Below are experts of layer 6 (counted from 0) of a mixture-of-experts language model. Rows are named router (the router's row for the expert), down (a neuron's output weights, with its number) and show model dimensions 0-191. Each number is 500 + 40 x the weight over its row's rms, rounded and kept within 0 to 999. Numbers have three digits each.
After each expert's rows: a language model's description of what the expert responds to. This comes from a sample of Wikipedia text that the model never trained on.

# expert 25
router:475515515444497529463520483472524476508552505502554471484573396439520491470522517460464427517555508515466543506441499573472562479409496497438450482551476480532471504435592442515543527485447541545552453547536607478449476551552477559500489529521467440501514451485566518426448507474454469486522577551492534558532488505530488435500548424526507506495481555524461413497520497557460500514466433440517448522492440430469542475490516558473498547532583476435521516522497489485454474471449525537547496477475481456466495502536461453538483501513524507463429516531499430441501498495488554465
down1:515478519510540457494484526507508453473506463465518435489448485534449512535555459504458513516559509588508498558470524502471451542492497522495498571513543536528520551532542578448507524464359483473466516468446524506589443456479471473492517520472542497492463569546490500450501548533515499506540520488517462388480499488523507434490524469515489501426509467508495525483478430451503466498543553457489490543436459572387496485584471492506460500557439567477453545461498462514508435524482502466475529549480493394454556435563473519466485481506544510497429570492499587520499463515496462426
down2:490459464497552497440515508489498508534467426523531623544487525544490478539439488503516495532512523524527485504499475473467437539542562501523510487548514496524557532572542547475492532481547524484499445468518530546477552475494504471543528506363480508464430465571506491544511426488550415438596551510565538519544471522491571501509511523572482482552534533467460503527494501534470478503566461509505549529474563493573488484466461500525497514535467530447545457503525503503536502520543498444573497418523532488521565496502442482532486529445417486390476507514508397499487412473495565484
down3:442505466482448473485564512465529487419499524449481512521555430496457507551532540521515532496557575514433456464475492418492645498481515525523501452483560489480584535505511520489472558469515472448495465501500511508471507525468518542539561483500478528533553522499535515485475421486511495540512571491564499400483456453482455479568482539544454485538494513453459481527564426483431530460517520505511443547533522528526542445495474524478582543521479591519507549504570480483473495496516455413488477491554531444462435481544517494555447459498579530479571472402561480479486503517500494486
down4:475557469484504481473509578458487509474515513584471543512518468548483433557536451504518433460543481499477504579514505417506554511475578504509481445515549477460471541472472482548601570533460535555497442499556495523494443535493494499550524455496477511517496454511540547485499478457466445432501494460446458494514449469426489544474426456523419553521513486534458470529508515503565482494555536495545526484383509589473474457397521568512493477523512509475455509458500485485462483563481431459529539442497517471462522484534497473544457477513545464587518479513525436470452464445577530446
down5:510533435384525469437507493452482533461570487530493567548580424466490441508540447466483533496521537443476539543441507494506568468471541446538414541471509499469481496493468473517453481544562466580509469578483484521493493503518561502512525535445482531450467453509437497469514514493544459527468531548591513549496491481535512424570491491464496523492516514539461479430472458556559510488502571508487489532445449509509503514467535544522586471473436497451520417478421499487530522536504496457532498580464588479474457477525495466527467408517460542472508429486542461502446548501529495463
What it handles: Institution name words

# expert 29
router:457462537491468543458539493524514378445560483521484472452530467412576531472488467495511419493460449401455521479491470574490530531438452492506510475502501535508489514484536492523484564510368565517529481565495526496510440535495386585502467510571528484528496546499491484511450513512445527453473553571492511504493464503506462463446580418471532466503445539491490489491584535517395498510526434430510487478488463468523543541519480496543518553503533488455506486497494536473463479481409448569468483460540479532485495519487493497521432534523484516508523537504432476443485469463497471475
down0:544478501520546505455469448488476537465559486554450564591527511467456546419505553571467470484531459463512471529507495404469490475553519460434511467503524462523479540517498476481498428497514446486428493613583465373527496505514498509510483533468488501493520528546528449597461511495485478482522587499478525499511429527510454537548522535498512493470482573540537503497447451551503486580449437488464430531487482517454478482508608526519500454477478502563533482569485500519490447458559532443437523534459531542501515527489463489478489531554506484522499568451499540469487530442564472447
down1:534473517478503554566516463528514485470452534455443508569521476486486472491494516460522455487498533446435549512524541475452431487466520494520475475463503475453524462400426497501487457526483516458457471505445520575518509501566428511489590516481535472520516520455464514507554504594488495537571507479550490482547431541522432488490479470547502590488508466412469487596600492511530483414465527472433404476560490482497466488465543467537539538551526494506569557467479470542550479559495480501553464485513495523490562456458532436540472490455536494530497520558520508452429590524468479508
down2:495434475520518513495534454490459492514520528477431508463496554466531544487551457489505559529502491493473429541501481503556519477520560511518524500549469489572489479481514476525550551499410455520445528545398610500516437559526505469563424511488604427458486503521532502443488513481514471547450462490518442546496509450484503475594473515491515485522507470559553476498472525504568463475517465433529509575418493536512543493539487579476457509473584433482471497565516510532485512537451492531450534458493468451589554534462568554507505507512517550503606533458474508467495474465560487546
down3:483540490489532484463546490473505437427495501477448499529461571449454450531481381491506447407516513493528482427511482511493497500496450469514482554512435537562565535541436518455470530506349489481532499491464468554512419510487497530455518483581505456542444493497540474497561406502401497470453510534556538523451537513486492506481516530557482502456464489566477479466450510528433580480556508488540506490512468509496491449460496531432487552471485545451493456489521482554514500521470505492458470390470540518455498500524528513544478426421475500500523578531474483552499462530476534523
down4:531514495527474441501525520519479549540534481420448509445512382491517495442482483484542483449502507467562556490502459476511525480473538442491568549471491581564481492508467478483447540483529517511497546451480458453473476491455519442633494489501491524457499554511488453461510452473485522495442536488487516565511463421570475514489484440530488505549503518491537483470543533495552562519509523453449590513545497524513568491454481485530452483456486514528522495485531467477577494493524438512566585457514525467517506470567479585490472526567361513481580543506552417530523491477488444458
What it handles: Asian and transliterated names

# expert 48
router:457534494493537530479527441508532428469529466531567543475573457411506506482504571519476465548529497454442510505436459533455537479509444509504429520560453505564506526476610486525509516515383545508489533537539524512514522492534500488495488514466457414538477511530480460469458498508436454452506539527524541436508544533506475481502545471452523522485485475487504465472522508419432504494459479429458411529481464455545521499464530522462464527512572472516549568469529575467458501551508530557495430535487440496481419518537514416499520572481496513498446493532480473395529464497422492435
down0:502510475498511479494484474436448482492486470483533509476431594489477450530479588458524539538405501446557484477525515526498578458473501523547518439508501488542506513512482520587512433455510453448511482452542494556389524427530546506508496472528510444453549533554560518498448583487502563551496499416451469584540479486487449448474472542479585517505547520517476519473568465491444452524492548452525489472485544456474549563415528558514543503508512513462547473542502509465491466460478566523508525476523525470504584526513420554514490533506466522464579526546460491462491518554513441451
down1:469447469556449530498525497428446503530517500473521503534513500539570449440504506514521475508487493499438425525570429486479490538458518542497486449456554510532486503450456497545431519500517593429476509581394582445557507516575529520488455445440483509573559546463498472565484499538433504458553490491435454503484501525500462431505501487462499493481476589568470449542450491482477536564474504488541448537480521543465567472521544503530517483500501588520577535512506547490483536514430494504494469523471484463506439528469541507460456508468540478448470501526537538580451474469550514409
down2:507492496514446498514500469495484514461477534499485455595470528522524556505580491468534528500499514588603480498510475563473431580502495530512514439490507500538462519557503521473512475524362521475474494491493586503478462529561524480438483547660527494470529572521547482449479493460486510539489562504538509488362476465508536430549480440503522548541442477453428494476503516525495544477463471476548507544484458503474559508514498483484540514449505478458516488392496503497452508501511443489499465541515535411454480468481486584517472466489514463533470466503556510516493565460484512494
down3:548543498490388481525534503499468420413453448416524496486559497451486504489426585486413476538485476481520518521545519561447550552464503504478486609534496503503537446566465506518451435530512508484442491531495444512421529450443483472440542560466463526531515426417515520448459478478455538508508557573447558498509547510476490505529442466461481472538488488534461511531488527531521593469467480501526474528490456505459501405467473547547506512446494513501522524467453513551471484533544500523530530461541461507437503460501455540498456524511539488481421488535492473431527476568485436512
down4:469420527488462449476460459514526509508542530526505503494579460470520518499490522496508496496525493493483469414525453487537478568384501477451480470471518487491547594462424494492445529472454473552484516489502430462527476551501418480523486472456541488538535465514547492549478509524497529568584494480512416469611454576427527530543558433451536493528504443532476496537494494527476532454492495515526509533493492460542476523527412524587495453524436491548520460551490496461520516511461565562581499457465513386520532471491510498483439535479464493561474488516474503513484439470592490446
What it handles: Parentheses and list markers

# expert 22
router:464526510464502508491450434536532487464510499548516518538552457468513556519486553442495466511487478482469558489482534495474502493479412465478459528536531493591484477457587541497525544471377558553518479526553552487478449549566477490475479483484512549581502526458536494539450558521490491507495579509532519486508448607524456474497633496494569481485453499471542456561526525517492505501454449495494486470581437456537477500521521553488484513581560465515595541528493473484407541504503494540464503508522502536462415500424483453518449543557467486504502455491469472443531471457454520480
down2:538421602472516494526493509511442530513476470525464499437525499506525542477512469518467481478502546554535487539515441408432477567457502489465544441488510443494485527397492487487531477534463513460537490465467569458572498505474499490548486516458510526536552430431500498499515596513486504477484508470556467551545429440430481474527448495491486457470574454492521574484459425540451575511489492491524491459442442450467505444472542507486475518474492445498472502524461496498546515514531550514470601562521498477535481442478564447542569506444572473576562510538486562437490480448484451494
down3:556490475512520414495452471535456502486494505565526543542452539469490489499492469514573492522476483557501565451522568516521455432508563503485425471543506501513469444543497501501548536497444540456485455526572486503535454516494510520502523440521498501491487511440459418534514561586543426467481489462531480514524453472497428464438543561532499554516479475543494573509418525464551503472498484550501499513491519530519479429564589462503533508547554517451508512589473415536567497517488474503478474488473431472483522535395504520578431437602454505462494555433538467498515492471503475477
down4:525538468450485497498516524500549546550526577537573521479479499430528453540509473555564516495470502492467477483491429555574538480481507516473452462539494447500410479440525479496569551485435451469511563512489508515521499528497460512540526538466541466493473587481556488426458436445492509507513426588530528523510518440549522460557531516502569484427518525481441567499434532429448495453490437463529474534480476532461533478509539501493489605485548481490499506531559557525497479441478544501416523504474448451582554505566502588453514566496461515468517500542504501557456501536476542500
down5:497491484477504529508590541528558501476438519449544501442494503495496412505490458534501493508527525529519477465513465535586476494549520485476483481535569539467505436547490475543518439500511486511474554505503476440493471465570536491434556483396570495469573489467519570505434519469537493465512517407423526527462559502458543508468541453492565536542464518430467479508521561488559589493550447554472538559492485512480559489453525564495527554481554549386502548524520470545472462463510503492513442458499552473451496535559528476421508486463494492453537509494434558551520515548475452541
down6:482485525456498535428537501515518518544475529457472550446510519512465527455532511514561462514488442535457627524484505428453531514562502562562543478564511497471454507471517504460441525433434544470496466486543479507471503540417448565444458502492497476480453491441468489514487598545426551456561456401565431512531537529472396466531512538508505453511462495478471455501483504463436484477525585538506482446554498503446527571454494449522497479547423548456557458454556466540526494486463476497560477419477496516533495543498465435511506518491463536502502500492479516480544495491473549457
What it handles: Closing punctuation and markup

# expert 42
router:477532561455522498473469464517520418497536412488521446499505458392543530493503549461515408510542468450437482532416502536493544504466450570456425529500513484555479484452591482492549568476388544510486487529527543519490456502520496519491446520475511433535474481468531532522464541460474452482503560515445516497483521466567530517543570416440477458503509483488500481479557485479519532530441428464508514446491429450497550483589506582492455471462523427476601487472486504493452498448485503547496469519513509555466464566497449459499471541493536565503455485471470514479495458453498492470
down4:502436511454494516445529508581481546547488586512488502506546471402481501538483445480498466484504519533519537501519523517520536537518532535448494486479425538553453525521558567486536501453608480516529566591487468506524477518484534461508453509401549470517492514528530567494517502467559568499534507515509518475541467542532474508527556484527471478524528506452520528575466449505608452461516471552486439483480484468531512561527472551520437523518539475529517485512497558444506623517483533581532510511538430553464482517465485475516473552445517547528584541496566486503538452588441448493
down5:525501443483539456457533492497533579460510510474461557471463457454499542473505525407456498497531518478521479463519509510507472553451483501485427553492456533500526533543440554484557462443512393552506475536536466506555508506512408530528449474563502467467429545468422494536504538481493493481479517451520496411470470501481529554541467485551524648444497535495451460549503445504576508502505488484473541454553437452496445473441456526420468514531399527505488514450503483514552478537560496552521485447497487502525520424490564481511531544412478500442548514493514520471512548545516494475
down6:506511443499521510488466485463495477557511486447512487451474479575564531489505528488474617541482557488514584546527521468562562552502448515536520499536463444505562494504552463448485519488460473490494536511540542481474511552517528542428498531639546512548548474506526453414419473517488522496511602411438510516554454451479515447483508534472517468522484507476555540396491474498424509579554512440534494454460531483504528471469455480486485557448570507440505526575553475551418471520499480527515516535493472512453493515481530530467510464514485480460520539431500486494482431519550476507
down7:566442497511439505529447436474428440466488523529520503526480512455509495523486490518538496509520461496504489552520529496506541527475452470475482454513467446535508465436525622511503496478614524494521528529494502499450475516543529539462533455596559552475464503495404555540497465564533560483526496494428487449549492396543460554501519513485466503481479530399545501500480446541370437510550429497560534495497505578520553524536530520507569487486541493495463511595460542531501483486518509519530454525475465537535452488465493547470477477522524489521550525527460551478426468477566534480
down8:552497551490516477520595408470519507465434540505476455478513402498502479525539475551521442514535480538518524464542554461523522512492496478479450559503546438510571525467462430538507421474453464534492439494537486514538533473500570464428505528513550466465465538467420506536543515525548520535475491482506432555462494495500500485599550557463467454456493574575460441536474541501473467491419495466497503424543500407488492507430516482549532517561447533552481483440467505492519495432503538556560538518491550447548484458494557479457499470544559510441524509452547440458503478517472497508
What it handles: Table cell separators

# expert 63
router:492476481467543514484508514490450406508509465460533486515524427427479518440475548461438397514502513437485505523512446554460573491437470504470442511528482551572476478497543489464540564481405571515480507568536565543484461514561489489446458509604497488604521500518504472476480541522447508533520503562504546516494482497537464488439540470456456549491458518452533476502584516483462542515432479493525488492577458472498504477536526518509496533483544513496534492530517572469466539529476467549532449473469421502478461494451558402494507572522455530467468498503442463399499509511442489451
down0:464521479518514503518543504464448535479542468458475456475541514536469498449532559485495473528526432490500538532492495440527620478546486456471608549522492478489490560590500530467442499595475461552513485531490496498509575539523499410507424498416511488491528504517546540514548455514450546483542489462463493462480509435509599511454434524502477488477545514582539493451477478535377540551456497512538480464455544531470512567470582466480535500505519500490460503495422528485462478520539573538532578531493495429529502520505450507458533518502511482488520434485566545548421493462495525502
down1:544526460497502552467468506566532430510469462467540528445484502518488413514473475468501528516513510493557473503494450489441453510475508549467472476398540535540527533465490459548532535487493425460459548521482487478497488515496449530475488514561531498519433489538412445485522435463522514538554503531489473455462511420512458510574532471506527373451541526537516450561461448547475488398531518481484493490532383481471493552493540481538547424521559545514593501490562480495468583518491535446468415491455507524523470439452505495555497422537531548539494501514525565509495465505492535513
down2:419454439462425512509428516504419567543512492480560522539542502526532593523470509489514516468542513534493481434470512469559429548492433571425490567467512561522499489505525496474457554511524442488516514560516530537492515518549547471530569487505492455567471512463547443481552480479490437491436494545485438523520481513471461486549448596584483498490536506544470538486487538492506517504447494490501459539418492560511446491479496428484477464495502423547521510547483497590489414508505519583498443471547556507535559537480501480482492423490558506560503471506471542516554514430559491509
down3:481545524543464549463622528466493449541450513466502492521513468520506497557574451497477496475477544490529467518461521485421481445507477436538534572515496365473464484523517495498469491507483527415515505506466570458518455494514501485529428490478467501495484527479496538540557535566521468497506591442517445544490506498538452446518507497518514519446487521513469506513490471483480566548464533531491485581460483521529507643384486485543447508535519448465559473568495488447490496462490454491531447466441500607504569538534467491445478452446547494494524469448474455533473455498465502470
down4:462522429451527512529519512463505565541501529484504478524487544432515442461462442561493464421550514484523464485504530501486423431488511538534539512520473547523539475510454421501472527443533505558528598445550521508567541508545463499487572471450526436435504444474497552510420534527469541482496547506563510523511524433441521429541478470548489449465457505499574432530483505482552568506474490505493547536544542509524487579491549510526502542448397568513537531468562481543467492513517492549569549531441542498527471493567428509535524536537529497505478500565502483536416544507467543477
What it handles: Acronym and code characters

# expert 49
router:458495522415498524517491502518524459512526476541487436463543442455512538455504583453422447518541452469442516488452467566468511506452460484434482505517485499563477461496538444482491553467478535518503545532488595567443487510486486505478507475504508479560544492531476482466428569472513445478525552560523521536484529522559483474427633471411531530480502470442463525467554494514464523496499465477530425502510453455540527475491536518529518523558587465504570503536534505405419530458455477564515452536496514492454411506528515464502455546517547573501458508495471485469576492459498498452
down0:385461521496546473537495463501538545457444497505538490487548542495547511478519584561396507484525486576415531494468504527480509579498458473511538463456497547513447421514504484485474515524475525500516456476444518477487529484469489498504559507499506443489521514514469484575509554449575461491514459528493536497513476555569484445518540539514555470521559430492466492493534462512359483513533462557505470475425504452506452440515569474419477414480532490490565520472493529472551509501522487541491438510539460445513416524462521468518470559517450523493438470485442497523515444493533446409
down1:581550457500468509487414581562468520528485514570494466516516480492466497522502542445473452496483523535475545525446522528487522501456485549483567465489410513522491566514510486426505520496494474441543522539508414478492459460519503553480522448555539491502458562478498438535425497472510509405480549516500530511536593524480501542482511548487519493487476546476490504566522516377531556506554463510526474507439555537547451524602455499501497503534486547533464545477497478500487530508473575537548502471559489570475542476543539532482508505453496500573584551481502530539548503491481360469
down2:472529535493491507510506529508479492476597478483537526474461511522464494497530458540519540442502495431467524544477501451465591537465582472522527487539517526522495425537472537471473508486456477501520480455529519577469461559495543501539542544453463555486478548452510414532522451461493513553457525535495492468485578495582558458544460502560437483502443450438509492518464531532520450586608505501400495481493513524570554515429463467503477416534432510516499566503533488572525529507448519497484520523499478490449422511464437536487486511525535588601514493491463578453529482516534531503
down3:447493535495511475524577511488486540559494516537524446508561451490471581522485430433521547500503580503515527464478520521488508575514476500432414471541505434486470440497491520510504519501397544579494479482537521519539492488470493429448467463521491490475491584512507467422534536452493424544532562438530480502481481493546526500544498410534460591486471501534502533539443475520589519498392499425501491436510489514512535533475530541511467514507532500454504528517483466493517437482499510443481602496490472470434463473527545500538426483484483461509490529456488521447443393458477470433
down4:514554489499521511496427467546505498557564507486441534501464436510512504494470493540478462447422524504560473592467533520424547574458521473469480467474508539534504523487492589492523465550454523517480490454574468472548473491480509481479504559373461516460543527515452478485530523426414517489465561535461510483512595501477517538518487440500516531504444537468505581491507504475579553488443486463481473429522524524503536497551565532508484556589489470459594557524476489560486582542448586534462492486520529510468470516490503560520526489442436548441528551521486495497530515470497457524
What it handles: Commas and conjunctions

# expert 41
router:498499496435532536461502430524520417517562488532545497468571450422508526506478549440500477535562449447484497459448450540419492529476451468518487448517440493546447456415563523498556554459417534579477537491514572507511455550547500550504440551494530473566484527507459533471453552513497451461564588591445545505502540519544474478484564462473547487527474444463468491467489510453474529496463471500517423512518454455536520448477489555468423550555528513505564548520502537468453488522483539520475470518542424482487458530467498418558469545475506481469499496538468480447515493516508483495
down0:529491532463488501502481491485449428508520448461542553522540483470481527510545538529464484496426457512486522435529482467405524561543471428524507457542548536454577502465539542598544521552448530466443425446515518554581600559464515528398550490458539555504509506484472479501457546530526524542509524486568482476518481475515464489490509476488465541528456495502511526447405476554409503503530510495525469452496465512466534487511505503513540528456483526514464560469478491482493504529538520533475537465493440488450553456575579485517433418521567544459438540521519485559438564509442511485
down1:498474520452483491512467530545507504541449481474444532549440536515520494491499489515458456496491438490559469552522633484539451531540527468438569441503484495482575464458491435559589526505525500518519531506495469437548515510488488484535507456539517530526487496503585480542494523486577460501470436534418495494535496460470514448517527543540460514507469530536438506467470512572469556514537472434550456402558403449514548427488470541504462497468511538441510530512537530455440495521463446547539531500496512458517508527489527409512553559497461499441473452568465414509488534460554518433
down2:485495521494563459482478523512491507473475458538531500487526474498567513431537511472494516531477488499486501524512555456542498467491534485449551474423428540499521529494508451506418504502619501497467548502480505498477540532463522496508571522520440473478495397477461538511479476501512510528503469470469494488395475482534485517523459538416505500517464493488523504539492419556294543492548507497498451484480414530459559470483477565509537558539463493567505439541505516568558454543517470510514438471519478563531555467432456510469476475435538458564491529496431488489479440532534525522
down3:503548458474473536453461571501513515519472553439525590513433519487485528494437481518478418503504460436515536507498556525534516543582498447516475541523439466519524466477523473532478443534427483425534563439535570545489424548459486504484439454540531410484527508518593440472495512479458498522556528498452518526485466434464533466487514558490494492559404413511512511492496538473521500573535499563545555496439553540463517421439530507423514441543482512511546511503458503563488483466551449484520452411541481466498480459500522519528507495510559472449535519527462533484526538552510471508
down4:438581468483454610491450460502481435496472504579470493439500529514438531417491570552525513560504533481481448572474511544513549453434498525481491436506514553512509459499550540561502516548595568482543509537592476452435504543521482557580502438466505497594565497533505512435501561448519510528490451520464492553542518451429471477467455578554490462476502485506510516522490550505463547503517494539498524493452452523525427522524463477458526549500445485505485572507476470450484501508527493479495464575506500449470456514513466561451461428519530487534481510473500524486557528497530425516
What it handles: List and section markers

# expert 44
router:485514550508561561503490491498509377493539531563544511476499471438507484425477538524479446511552419462468458463444448523503509589481409500471459502484513561554471548410543505533561585459404591592506519548522537546469472514457482538469471578542489526545559501558493515470505551521477492487487539530482458495528551513508452546490532408440559501473454475489508449500568467516441525485416521465531490501577464515540509508528491570532493491472569476481521539492483499452461513489465480575533524493479466499488477500495498490484503555581500547527476488514432515538493480498516540480
down2:434441451513444508493549493511505476526551448479502525541472467417524435485448472562547445524545392615530492497560521474465490483483536526435503521503533504537504498517517501450485518524458566491503484481449504583471539431451608576492515402465500495491544564492597546521520528510420525459496481565483492451479546550483526499561502526502485477559484550515430504515503471490472518551484488556467536504466482522465504548462485485556467514431532515564471515520544438443499548553487426468506483541478474523500501537460508493524544515459614463480530532514528465515479511433509501566
down3:485538548545437520548500503420561514477423506522507448490466534525488468512508505483470511530438524509554530529533494510479457439493514486446499423517467476497465546521431526565432510349472480567522429565530528415490455536470498502544531501465477466502539469549432466458461450572474518536533546544493500542473539493509532488413498460514480596409477534564512540448438513554470487468529506519485470521523456542506523467497484433496476435482547485492466581488546464505493496491567447512499434499498534490440504544533464571524430466475455450493486508441516527510499479501458524579
down4:537564487393488523496503477548434445493518527472459492506473551526438482497505491462446469508528472516523509469470448496445556589527536459516507467584536502521524543502473464544461478523503506524537539395443562477550547515486427465439549548566421446507491534506492536544519531500484471501414518484442520543565513549464485556463481478457535477437462477470486452580441492501364506547480509516509530485438506452485551471487506544528484499473579498454531555514592536521486506550446492551495511458470519522458492441542484512461425483522501529520481489458466500542576497532506438534
down5:420537502502480514551549539499524500544477517429426497525429484549514503436477506527511568515470522431528495447517494525573505512496484543450512615501539455507461513467447519430554510513493486510512523520505409537587442521536458482584438449441519467510451526420461530570402489475483466442400524526546514555500528446496479483481490494485509470486500510471483490525535550440514490525444501501540576532473481535531517504530443577547486495538480501519485527467559523523463484552551492514513507456518522501550552461494565559477578544538493460444547557492536458492469480439426458530
down6:475437499499501461541473453470512477433545525516477543559429492484532520420474452572502517535483513603486520427516543425486570559497500460478530551460459574516467501513478470485493520476522501519500504464571547502528481501503468429472524529557543473519530524489503456494572440494519559527418494476463587472451451534492505538522535520534481494450477501526536460516471537448502500569469568497526473531552477564461535512526506532430540513513550562466572521462485460524550426549523470504497502472594530536480552523589530525571471525497489556430539498523510452498550432405563517499
What it handles: First name openings

# expert 40
router:424510494490531550488473490529507456508508512502544460474561424451522509519502581487423424584529501472463506518457424507507512497487462479503476533511478562539442478452589495540513495435435544524510489533484506529468456527507474526449395535489528490574590451501452536506441597506493438469494543585501443483511514496545452496501598491432551452473475505500457472502557514526466565492488465456532518474475485490545543456575537534495531544529604497507613528547515493474482504452472516536531512446527479481463429567531498449520489530499522535445483523485459490441539478511479504482
down0:508506489516508528550431576536500578556576521505497517497503523475480489496470569519506497523484580546408562486506525477496484430460481493525486514537411496475488551537456486454516556422569543543491471579530447487539447488543480493448443513480520496469535463456543518509525539548530529460563407556559478486568526494518401450513515476477500573545502510482518513543482555450525541548505477533540531525449559534502502550526545450508490514473543545489502571489576495507525523542479457507564507463497469569541551485503533532490454475523489572423548473475503452514553600497417507533
down1:470526550470485495517497496476469480475398505458476483545502484452489450490477499479464538397533533486520553517416549517531426512462510445501580434454451468488531471426460518459498466518563481594546556506452486469606476530491519456562477453468453508550456509534614513463548457460522519567497469512496434536416528446530508427500467521524543465472490522484528484463545533506492531464427504507460418522525456572465524449480420499497559496516505521477513498421521486554425555439498541490475545469518483518526523523543497540559476485501505519460488549489493548482416520480527523517
down2:559555490551408507503566504488480496462414481439514532464524586515471546531499566488469484570507509494424512523439488480580520505495473519496548477516523506443494484472534482479513470515379541497470442511518496497509521472484512487472558481619489555469531522544574513512468486439501545538456554478547498546481499399495482469501514560448435475498461537490495538518503507437430546523481534516481484448472469502552518462408430524520503503470536515548505452522497474477558545542416498519537531552560562445472465521514467457472558527523426592480513533458471425541501470503482519465
down3:477500486519510503493494523490484432454504463554518544542542404446548497428422454534504557528571402495557460557474521541559501508471488547482573538483464519450511533463514511528458465503528508455533552423507511515465447459487499507531528489554544515580463378471490526505556515486553554513432463530466524473529438528536516521403440469478545494512533507454448539502546534475501454447568503589488499501533440564460518499474534453536469566479473426451507485543484493508437531518480407464498489497473511487508500539494477448546469567517524476476456466521511478483473455474588547526
down4:571478503520467559551524517500494540505500596522496426511506494459525556481586502528473459473502580529474469522450470467433519522480554439521508513541505435471454516496472473535503490457548514494548453526523443481548472519500528511431391540507534435534447467500573465551561507570450462512554481497520464441437529522480482484516502452452466483641496518556475498535437461490484567496467509468515510574529556421478452516486486512505530488479488517513494552448510513552416544524523515543457511487458458544533450530512581565488463551565465486511505487536517587516477546518448534536
What it handles: Clause-boundary punctuation

# expert 60
router:490554519487530498466556446510545473450501484514519510392485497496545567496507551431461411526457483449492506489469485482480530564439486496481473477497500537540434493467521447522540546424364560519510493506522585528490465520573486544484469473536503438598512469503553483514464541463411531495483563523485473512534513529538490496499612444459586503493484518525468466509571494499437550488489443487565429504481455448542525528503527529502457557510531483527507509501506524469423481449509536559501517494517493512449473540508498493524435549472471514551494472501431398427492523520487431482
down0:488521497452441525546425470487591530595501519468444546589484491505491505508485482536425493568482528533509524486574411515491499521497482469452527536485410494430521397485531480498554468455513489484520522466558548514569537530469539455516525510432496418464516476495480461496476534496505506473435513517503524506493525513508540472485489540476502437444480479544463528481538588481551501476602490465508535579445442524492426521439492518569467447487570512515520493519517535506505522470553504537455499533448560454551498522495507531537471469507539542432513524487467464633423524466537505528
down1:476496518489531509608511526480559545515429510463527496514552517427515413559473473529481502529484505507524517469433493520403540546539436554425511508495538456503542467539496523519565488502527522471447465546507492549590574485520516546544488523465444496470580420516494525508574445481491505496516511466400472499563499485544557540430487570490492536523572540541507507477503476436515468540438491541527429428496468462514503486484487527470457477493465440493496531487498534515472545603455528539536516519446554452493475502531444540474510401541480534478490521530487596544476465497544456519
down2:524580519507522486534544497501469429525457505462539467493504499501481558463486523459493470499451449488453508507471539439404445423482461578471478505401531529515538502540500532480478509474481498558443486580503547536517530458500530528492458597451558468415471449565499498519547452481516510551438526541450524467552461526534442532506497498503471531524441437492400489546500473423510522542514474462484486535451461462543585493497530534517509470499471495485535497468491586482464502501470530506483547547485583449560465486489464451491480533464559462455463484549443376483526513510440511431
down3:433464485510517509526544552485467571633498545498463500463512587500513489496521413469477499448482463511466478495469447459480466485565435527508465522491462398540495448579485483482505503539521474602504480491478525433531439476535562502465441498519469474525538508517506524516543541500494432462528559472455393504500490485503482494438532540495424458475498545542490506444465532488448516405478485498487552498482478448551501515464487512441484497473429519478580548471510472449421444430490491495491550537410441516500511488504555521485529546434478546459498470482502471504454468589475509548
down4:526465480539474485460461494442518456495546568594534546463496522531536550553571548500493526507483463445495514396527505495545478515457504507515516451485513520469483480512541515493464490400493584461499462517475494442436443533477488430507544503423487536456494473396634451545505503559430530493476490540557502553483512553469509476528525478469504566591483545496486511513484486504548532452485544454479475474465458516471501524521538485516470464484528456506515490416469517436432546505496541580530427597534477462538431485534507560453471514530429480455552544471508518502527494543507510520
What it handles: Odd bytes and unit pieces

# expert 39
router:453541563486543588489501489523504422518557521486533476448498457428466474418478541530500383512459492468450488545440460548506536499498498505477450499536504561500490471506552535486513530463442541511471565579521508489489500520583474570455400503504481494560584491514519540481400504470460498515495525577492448517506543533518477470532526473443567514505433544456480453539587524505532558485426442415549479494534470462509560474512531533534476534501573451500622524535505511512469531487430525516536473477508476520498478549484534467525498559499477503463485507471463510451469542447488470506
down0:486531492553525506539541461541541512490439518421468449499531523549526397514466507593544541532485482483464468486527471517491590477518630557509488564435571523551557565580429532467457513464469492540492551565495517513479527482509495452508524507495472489493557455484517456519490506446498521494516437456484481536552507535411518523488572505489485490529470529469582494442495558434545503494555497520508552485481469515486481607544514425506608518538533474506540515483504451519548479452479497515511566542496540515475527539542460527514578583498542483532505531544500501535554521478534551477
down1:499513435488513464505492550515474482519472495550551436476511496536464516476485502477525516484493562480507468451498427519545532477489463441486408486455473479475513515471478562478504472549625489491491512455578472466569505397475499488470524480450522525498507506465566530535547505566462433491577533532487514492564535531467492560474549494452444505530504476496536508493541511513627506631451519432544532454497514423525441483521519557489494535506504572457510513531475482576497409443536573518448547502538565490475498505448449466523461475494502439493497542539457517488443440540524515457
down2:500510558492648506526513515449468560458460586409515483481446484472552591489497455466484554503464366501485550544496464491456503514479513495466518462486468480579497489514544509469534511527546388522515536529451475522530472479502500491554519579485461507502412459535476487550557582482576544473520488523491465438495526551456480492469516506558503497499487474484516541526478496587433548509419482512517528551506530512546543520573501405485536480539475460512539544516482545456433501477533596494506468518555496548457486466515522478514451495517471497484442439524498471504513519522499467505
down3:566454467479486555476538558448425486473503558487469538503493480558422496530497501501494563482547446462517570489540510446469544502512513479584508454587468482401539471425443461487474550447431546559469574496518503467432533535449488532482531527473551470474540512522540497451446451530513481521469519446486528474522501439491503459490465429467582529488542512505535443437534554428563463491454561468510457476495502526515545513417511452443545535532535473541485481485467511520497436530543488487466468454496476466553509439516457515409555486535546483509497503530545520520533573442552440505
down4:495491504505511420506515508459466514464432484499542502497489539488542532531540529467510533464533466513523510475517497514506476492484501466462522480486484478491472531488486480613536501512333538505517494495488517550437486470499513456471508525681520493497462500524520500506513504545523494504510453430511498517456476511486542491535479539544505466503501425520554534475483490540223491558509519539476528538455548494452498535463474538446506446490504500511449452472519517415492512495473506484470495497510491498454514513496470482542484491517506458514472487506468415516507472537535477496
What it handles: Sentence and section boundaries